config = dict(
    n_layer=10,
    d_model=384,
    n_experts=64,
    experts_per_token=4,
    d_expert=96,
    d_shared_expert=0,
    activation='tanh_gelu',
    moe_layers=[1, 2, 3, 4, 5, 6, 7, 8, 9],
    router_score='softmax',
    normalize_top_k=True,
    routed_scale=1.0,
    balance_loss=0.00236,
    balance_bias=False,
    n_groups=4,
    groups_per_token=2,
    init_std_router=0.0138,
    lr_router=0.00158,
    vocab_size=31559,
    norm='layernorm',
    norm_eps=1e-06,
    tie_embeddings=True,
    optimizer='adam_variant',
    lr=0.000673,
    beta1=0.9,
    beta2=0.95,
    grad_clip=0.5,
    batch_tokens=65536,
    seq_len=1024,
    train_tokens=304500000,
    steps=4647,
    dataset='wikipedia_en',
)
Below are experts of layer 5 (counted from 0) of a mixture-of-experts language model. Rows are named router (the router's row for the expert) and show model dimensions 0-127. Each number is 128 + 32 x the weight over its row's rms, rounded and kept within 0 to 255. Numbers have three digits each.
After each expert's rows: "gets" lists some tokens that make up at least twice as much of what it gets as of all text. This comes from a sample of Wikipedia text that the model never trained on. Tokens count by the router's weight.

# expert 21
router:153070147150106138197143125156074156091156206127090136133117140078130186147171090146061149143091129150185118138130173159099081088144132163114140156140136089168107089131148146135145081105162153150099135138166107150097107148136125079182161157173096052141105150102150185153182130136124132129140060106133109140126103094153147137134137159118177110184148186134125117111113144121116132100187
gets: ": ", "\n", ") ", "- ", "): ", "/ "

# expert 15
router:108125164120088153173034115191163083105118157113149117140163144114101162159071091114140175085065134127133127144124185100160084049124133178148147127130096094134159101170136106142169117130140136148126098192159140107198110136178077141139100161125127100093156153094095118172110120145104139101215174114163120131115126146136141075068104114060114150158104158183080109131117153135079085161142
gets: "| ", "; ", "- ", "– ", ": ", "= "

# expert 48
router:131122149133155174096169126194159165155102089123174149138144158138122132157135098168126129138101095136125137140139142084143123066165133135131142089118063115135166142104168114126081150081098120142109111138153142127108141159100149117145106161075174155099174124102122103196074110132140165149198132055168167122104173121131132081096131130171205146144079108139112075138088123158095131133088
gets: "| ", "|", "1", "0", "0 ", "–"

# expert 38
router:136091125070163112153155136112120112102148094122156116138117145085111127066091124152107110174132097124160118177157137111102172146132100107164178162151130093077117111175118151149185128153083180161127188106143121112123111096102065105111117107097166169089094132122099061103148162167092155133143138136096128142108144099191144132120185149144166118104106099125161129136109162116109131056138
gets: ".", "201", "200", "199", "202", "198"

# expert 56
router:142109083117110198099074138172086115070098175130147133084140150090153146071116109170121105138163124163146105150061168127147171169141069106171118153145121176102093161155146072103167117113154093110084140124172123105142132093140121130140075121158072133114068141170092167124140106120109101139141099159069164135126070159166146137121120128134147132115144149161132144108181082129156123159175
gets: "a ", "s ", "the ", "American ", "He ", "th "

# expert 46
router:116148178138106177152160077115168132128061135123125134070181128128117125083210153177126148125123152139112141113169165155095101106202093161128217083085104140146155097121118140117122130190155082131118144111118145108163097149115147058138147089101144087100113094118133152133100124073087120137114098194130131116121155087153135128147078150149077138064137144069155144129075148152184094140133
gets: "\n", "\n\n", "|", ")", "\n  ", "″"

# expert 54
router:159135101121117180120166090175193133144162117098129124097070074132164196164135109127129150073108150172109056129149127168208110065126152183124098082114112133163134122154111130117133154096129115170076140139147123085096138145146170123162130169077111107074145074163100083094126142121119110124133087100110089155156116144156070087161158200168128154140141121148124119170145125147086056133118
gets: "| ", "In ", "= ", "\n", "- ", "==="

# expert 31
router:202124125206129135148114143059122123163191106128126103139087119123174131091117141183214101135088124089114137143167119188137059069170107213101159151171117075141080086130106113138129098143109135162107161091105171126147113060108106094107182151145089082125123096133145081136201157160138151119099101102163104063095106167113189107122150093097098149097134192150079106095113147138116139083189
gets: "\" ", "\"", ". ", ":", "| ", "\n"

# expert 61
router:149124080132093174088185142136090100065072192147107129114133146099099200078101131137103131146132082167162135112052131102112131142103118119125131109051107128110144126110156120150173118133112121171085137117102050152159148075163130141131149101126111117104175113145094109129120074157125224140091077147099136080153128124098112161104146141163181165132150122139095077144168109153131132116178
gets: "in ", "South ", "In ", "the ", "New ", "from "

# expert 16
router:123087147120142147115100104136159115087100126151176123122140102157129079123117168085142159124177088088107175178105130078163112112089077111202160110134135111131127182155127119179099162137139150147149115133120152128163140094131132190161092168131101127100098137110087142144143157153154087146107074123113153094146099117119186126114104052152200104086155168126115082148127120167076134178069
gets: " ", "0 ", "1 ", "2 ", "5 ", "6 "

# expert 63
router:110119129143113113084112123124140111159179064168098134100161132192115124155077154110144134147194164150161121083141120056145141145107143156148116149118121107092089121115106117164160116081155083113140131075136134148175123136140143169093088109118153126111130153150074068101203150112118110104120179128107163099142163159122145181147119105154136129059159104127147153098081102195050122145180
gets: "and ", "& ", "No", "with ", "Jr", "by "

# expert 33
router:137096106162139044115143114143167153184106042156197136139137133149170133146070146094166105152100186199134146094063198139072113092157112101112113170116110109162093172128138110151115127152142151142105106122122140183109143142118103188175151148079122127159093130131113101145100104150093086142118071123154117120137095113098120138121181111141169143068144164121184121121096063086098141165055
gets: "| ", "2", "0 ", "1", "in ", "6"

# expert 36
router:114165188150140153072141110167104079150114132136103154119073092048124142172130177157176129081139112106108165070116108123113143099157120140200117097098165129136098125164142133156149139157066086183114161105138076105086076076114110089092141143103147007110140116126147142142135083108156140124131164076115139104072115078116112120129167107085094144115174131172161166108132125138120111110148
gets: "of ", "and ", "for ", "the ", "==", "==="

# expert 23
router:092170093158155065130109119110128141172113086112134194100075133130112098124159119135184145167156161131120126096099143153079083121119183160096151148090129187108158128083147150155121123098066124145180153118133084155142172147114144068120074022140157121146170134117155178107140194081186145171097167146151116184135145161153117161116074073141132126113134124093175123110106152117120110093135
gets: "s", "ed", "es", "ing", "ers", "ation"

# expert 55
router:070147154074117144181071111070129104066179171102119190128112123110155059063111163108179044123058093104100121173186152211068184208165161090145127122158102130127147089099156141133133112165152175138086104164188120149085148144102140156154180130114144194152122145179147151178096121120145120100084126121104135167143190138105071161165151108108143173130164168089184191164131119077122112098162
gets: ", ", "as ", "by ", "with ", "when ", "where "

# expert 2
router:170162141085175132137170147131129088097157096160121117087131161119110090109109135164073163076155117167064115159143166149146091128065087117110159144123157180147073073090144094065123134134141088113181209139118113161182161135128098082084074138170090120101104064174168120129105101160117138111161123165072105123143112088132174101143118126115168086186122129156109154151149146150118170207183
gets: "S", "C", "'", ". ", "A", "L"

# expert 62
router:114127103194115174092155074160149139177137146112166105126130148089196147175092101116142121132124103160165183136104163116183121127164174078089095120142101094134157172143100106074121155123168091137008115163123142152124128210049156154125153173083113127158158168140101106131089101113089162167255139054139142144126097107145171136133173129162149126156107108204150084119111091086135156156061
gets: "| ", "for ", "the ", "; ", ": ", "of "

# expert 49
router:142168140131116107151102091125090149148173105145115123137140134103182136149121143117112135130089143139181113135130117132063159178136097169104103149127081157093127186143101106126164165136147152139094144112121156191095102105094113121115176110134103193178146134102113101109142111107097166045142141134201121111162110126127148091121126153080055082146155112147032130107138142063122095138111
gets: "| ", "|", "; ", "|---|---|---|", "===", "|---|---|---|---|"

# expert 34
router:154109115142154130057136147155203136105148081130119090148072067091107162087144130147089070118099129119156163085149132086165172133100074175103105158156108145185069143093147179154167163078130164099140099084134156165145126078136129145099133193145134172119121041091085128122145128180115121129121065111070114144115123117072185188090128106161112143134138145106115095102086188101153112099102
gets: "on ", "for ", "On ", "1 ", "2 ", "12 "

# expert 4
router:161089185137099117092141143091170080127134192140171094120162150088153132152088151113138057102107154186115133165151154100132083129129107114135158133055098145113130103068089097117162181123154133151121187171133090094134146162150118201094092120116140115107164094167128113170103123098115133152112164081099151167137148108165167196140139168087175140101125121168145095190183038124150053158109
gets: ", ", "; ", ") ", "th ", "—", "–"

# expert 9
router:118149146163111098108157158133177137142137142178138135086080146187098137135190092233131076103086130078139168134120136127103112158127100161092064107119133116129103120088153138161135114132127166188065122124137133109097069085134134046135109105060110178080174083099120179100144146207090145114119102118174107139165073065163092121139101176159132122111156184133149085171209119135164153085184
gets: "'", "- ", "0", "4", "1", "2"

# expert 12
router:153084205112084147120073166163153094104136111145096186160123140116167084130082135114141107168100136094147111137117178146192104174141102084160077147159148077113166134099076172163106118130133154106116159140148113118162101136094158097184153078123074065107090157095196131116134145081167044109123099167173175197150140134109111166092145103094168125109117163157142119118104184121147104146116
gets: "The ", "the ", "a ", "s ", "his ", "this "

# expert 41
router:095146135120106121167121170165132178117157104165102150127100111156139126080133151052062098099141118131047050112139082135155196168134117129120106121128146115135127172160130182132140114136145136169154109133145099107127104068179155188143128117140123186143130182061181126117118158078172097101111095101149152122141137103091037173119150108117106159101125181093133123137167106108117117112093
gets: "is ", "also ", "known ", "such ", "used ", "born "

# expert 25
router:099140150142172149076152087153184040094120176180127121149132153138139154155101134118087095148136113106177105169121146116121100149101102097127106111097128124133152171168089144152099169136087089131106089105098173095167161135126062097137076152111088094111077107080139090167121168181088159160107126089081128178145181137177108183132138151151175172113167116153158116126131122130126048127096
gets: "(", ". ", "the ", "a ", " ", "of "

# expert 17
router:150117119141180165131156152137130109135124110102141147155123146122097099137160181123116052079103184132161125182154145107118066123158108113094149090141086168119173161095129159174160130177102153122137141123075099140118124177094144169142121128070128126122103133130077146167143062107114092127069142084115154094103202111089143144079081085095090111073173174091084131164125174161091114159093
gets: "a ", "\"", "\\", "of ", "century ", "och"

# expert 37
router:102132131162109098096112183114141107118134120125118179192138099175108148106154130119177132119127176133162098165130109170132133126142136169080151158119127103139172097078124160103133065178103128156093096197207145122090133123133135119144175116159086124183091169041180100154064122109089089082096178124087111133157080099138126159144169075150127141161139199114096168144153178155107143149119
gets: "that ", "for ", "was ", "but ", "after ", "had "

# expert 50
router:129138126150071088174075103109106159123148104174073091123098175111116104169135144108103116165092119115134124087113140114113181079146081095179076170139132116145140079170149088082101143155164140153161094125104089168193104091105150152095107104160071109089117147060068149161130134076097112042127136149154075105148119065132167085138125125129086128185110130134082143066167078140101103173175
gets: "| ", "|", "N ", "he ", "He ", "It "

# expert 19
router:132093110185111124142168101181083131160036073155194112070168153215119088183098093083131198148111143140141091105136121074153124125118152091082138099144097146139198140156124096149132147188131083131124125182150121139140188155129077119141097125119167169159127051074147127114113135158172128138167096124088121128098059140120098154133139155127113119084093110166116110113096113100122121121158
gets: "th", "am", "(", "h", "u", "em"

# expert 7
router:179125173137128154170127169143110128113193151067064091111108120100114102137059082151129091120159132077068155107161120101141183104107084151108137126130092125070187124135202178164157111156106063157088112108156143092116121115168197099188167122122116113140145164109140136158145094131108119143086138094129088164116095102102124166129119101166122109115150153160100126173192149116117131134118
gets: "to ", "which ", "that ", "who ", "would ", "can "

# expert 47
router:097145164134115086149162127135105136087112082092127155201117109190127159103184170198088157122162152075078112165114124148123180127129167146128092115133143151087170131108102174120131124143144168087141084161133157132091126125117127196128132108082072171164162155102150148134116106165069078079103101120147134134160104145110140189170170125144092147145178175089116163146120142167164099094084
gets: "was ", "is ", "were ", "be ", "are ", "has "

# expert 18
router:102082188106114166142190147127055160091149153138091137176189105146132147119162120180121140104093111106105138088082111090157089134158091134132148130108166127182080132124161093150122116112139146039116153133149136135157113149102142116118159117125136077175088129153090126115170165172099151196192107167109184138080141127091116074112102118114159106134112086051101124154133118111110120143148
gets: "- ", "\n", "/ ", "W", "= ", "\n\n"

# expert 57
router:140203157149170101116171110104141143168116181113134140089132147183124129120122118113126103128121173145155132135146136096122121134136143139071141156103106153124112141091066078090103123130068160135102081102095154128124192140153145122114122168136106154176140071150139082120166118099086102136123180069137216170155148143092126135099167145138144126128156069128093179116098173103119104082084
gets: "==", "\n\n", "===", "See ", "\n", "also"

# expert 60
router:152144073105114115064130160132188106070163198087084144103112133118112195142089149108142096146131180095156180079140055115171158133123078161106120067075125137131131127117118172143106105188071062140176095126154106161101129114130180138108171136101113075109108135154071111122136133117143141155105095156126114132099151105105071141105130095142139124092133196076143161145162136139144073124116
gets: "in ", "the ", "at ", "on ", "from ", "In "

# expert 1
router:106124174072138069240150145113084131115107178180127151120106160115138079139068125148177130152115102125148120188175163132089154173156170160135098131128068159106137112161216144169172123170144173133115131095120138156124106142109106159146133117159161173103106086141123171187153121114135136055105160095123091135126161170117119152154168121081102148129145186113148088163171036171123110129189
gets: ", ", "(", "| ", "; ", "- ", "), "

# expert 27
router:179101111136125073134143100108131181044172069141108096125142125171113163134142162100103135138091126144117174161121107092121120136140068155159112137142104126167125141131147087099138147135203129139108166134134127122112165109119075122134127108120113152147097091159131156120153092139108124180187141093108141168120143112116160154058137140116132109101139110057208066155107181140128115170129
gets: "000 ", "million ", "5 ", "2 ", "} ", ") "

# expert 3
router:116105135105095098085090107164143156102150132113077122144152143127074115109111141151118121125087108108045158138045145090146109089146098100168172145183143123155184132079135114131134101113175157159131171139155122159120058118183141095099151144079160164159180109113087146133121088129092128113185116119145101165135105064143124050117115146134168124170114127085109113162176107138109146119104
gets: ".", ",", "1", "9", "2", "8"

# expert 45
router:122128159117112176137159150120109123056140109167112074135134102085129154132117143113167126143081156087120104086128119148088207145177118129146156125083132169137090096131131153132147106137147157138087090131160128154176131082147179094073175101183106180140077156177114142094162140149076140077096091168097119053142131110116088157127125129110127170131082168132170145130132135081124137110180
gets: ". ", "\n\n", "an ", "by ", "\n", "=="

# expert 44
router:162115133118238144157100126127152148148087148139127099122141150092134095105130106155112161140164154197152087130099113164115128153154168131124147133135114108125122090142161129153177100159108085163161118153103080110096142161158123196159116104111173121069168105161104161131119126065109090161073161129131145152139071134123133094137166105156147133142126156143111178077151130180159149109190
gets: ", ", "'", "\n", ".", "and ", "it "

# expert 24
router:121131130132134086120162162090125089158135073136139119152111178186111102133173107123146132096084126121191131145173069131130098161094123157072144154094134090153204140129135165154118134143133123116151084115126102109129154113137113170117111145142116096125125155146171109090159136157132123112115069171067138121139174123149137097069110169122142118074152101126097062041108153150156181141145
gets: "B", "T", "K", "D", "M", "R"

# expert 59
router:142138189098140183087082157122132085088180148083130173166088084147170169116166084137145105113130116116109157123104109151114113119132144124167079122116137124128189150108058164124089088154117114094113116161189148071103095120097168084117130151080066118120109125064130121130100153153119091107095086130152132144147137077128073129123079154121114091118154134130142083138115196120125094093076
gets: "the ", "of ", "a ", "The ", "for ", "its "

# expert 35
router:149149208173178094152179110147125139099100156171154132135115130133114175108111147127067105155144106092149123191161166093096131140100134208141136161113149149137183102106100179133124168136129145109141112153106119156113128142097111127138172119112171095121124173112185114161161163143199126158110095151118114158123151136080108146148135141180090166171149098107064103091155119131059113159087
gets: "-", "–", "/", "−", "ally ", "+"

# expert 22
router:158133144151171081151101091150133146153129120156087155128135093147135141078115187180111164056126133201106174193159133187116169097154102084159132162138083137170117190140125108117168119116151151133059127092111191134203187145135118104173118121160114190110179168084052164115058100133131144133153134143140087160151087122113124113135159133096168120149111120079097087124121144146086160123087
gets: " ", "% ", "0 ", ") ", "1 ", "2 "

# expert 13
router:124092147118102069124139168145144154135100145168145116127120149154094200164099156212174126158113117190124128083145189063126110092146138141196158124046150149123111151134144138142136135082116096137114139202076115086127119119107110096117135165092105104106105177120111104113163112135104185148127108142055144130132214145140069116102161151127128171151114099150150153163150106141128110138144
gets: "- ", "–", "(", "\n\n", "– ", "200"

# expert 39
router:166131098080154127112069104100109079134114139125126140089126161122114051136116154124097093108205186074127142133132123140114075103074124110113133162133154105127115093144149186148138163065124108131146149060110102152127136175197102096099134097148149104125133109139156132135125093152118164141141135064102141161148158086113156099100102138160133136130131145096098160171172099178119177116105
gets: "i", "a", "'", "o", "ia", "2"

# expert 43
router:115096152086172128109123148136104111050123100095122114193141124169121176083142160094144052145172100139100154108145120154108192162109084144134152178115160138148080108142128136108134102104157123118195175150163148167169153120117111157104138144152160133144140108159108118158153154114130060135047159148156148161139137134115075153145096093106147098133188177084115179138091167106187077136079
gets: "and ", ", ", "or ", "but ", "ed ", "\" "

# expert 51
router:126082116127179135102151087109106145108125144095114128081123106139093118169163092186126203133125129170159102082052160093089112111117111142084178150119134176178127172097110124179164143122120187131047150149111165120118095125115134054136140146095125133134146109153155169145132149156136156161210101177114110192103144099159091131156125140140088154132086131108140182158133096153079098120116
gets: ")", "==", "by", ";", "===", "Born"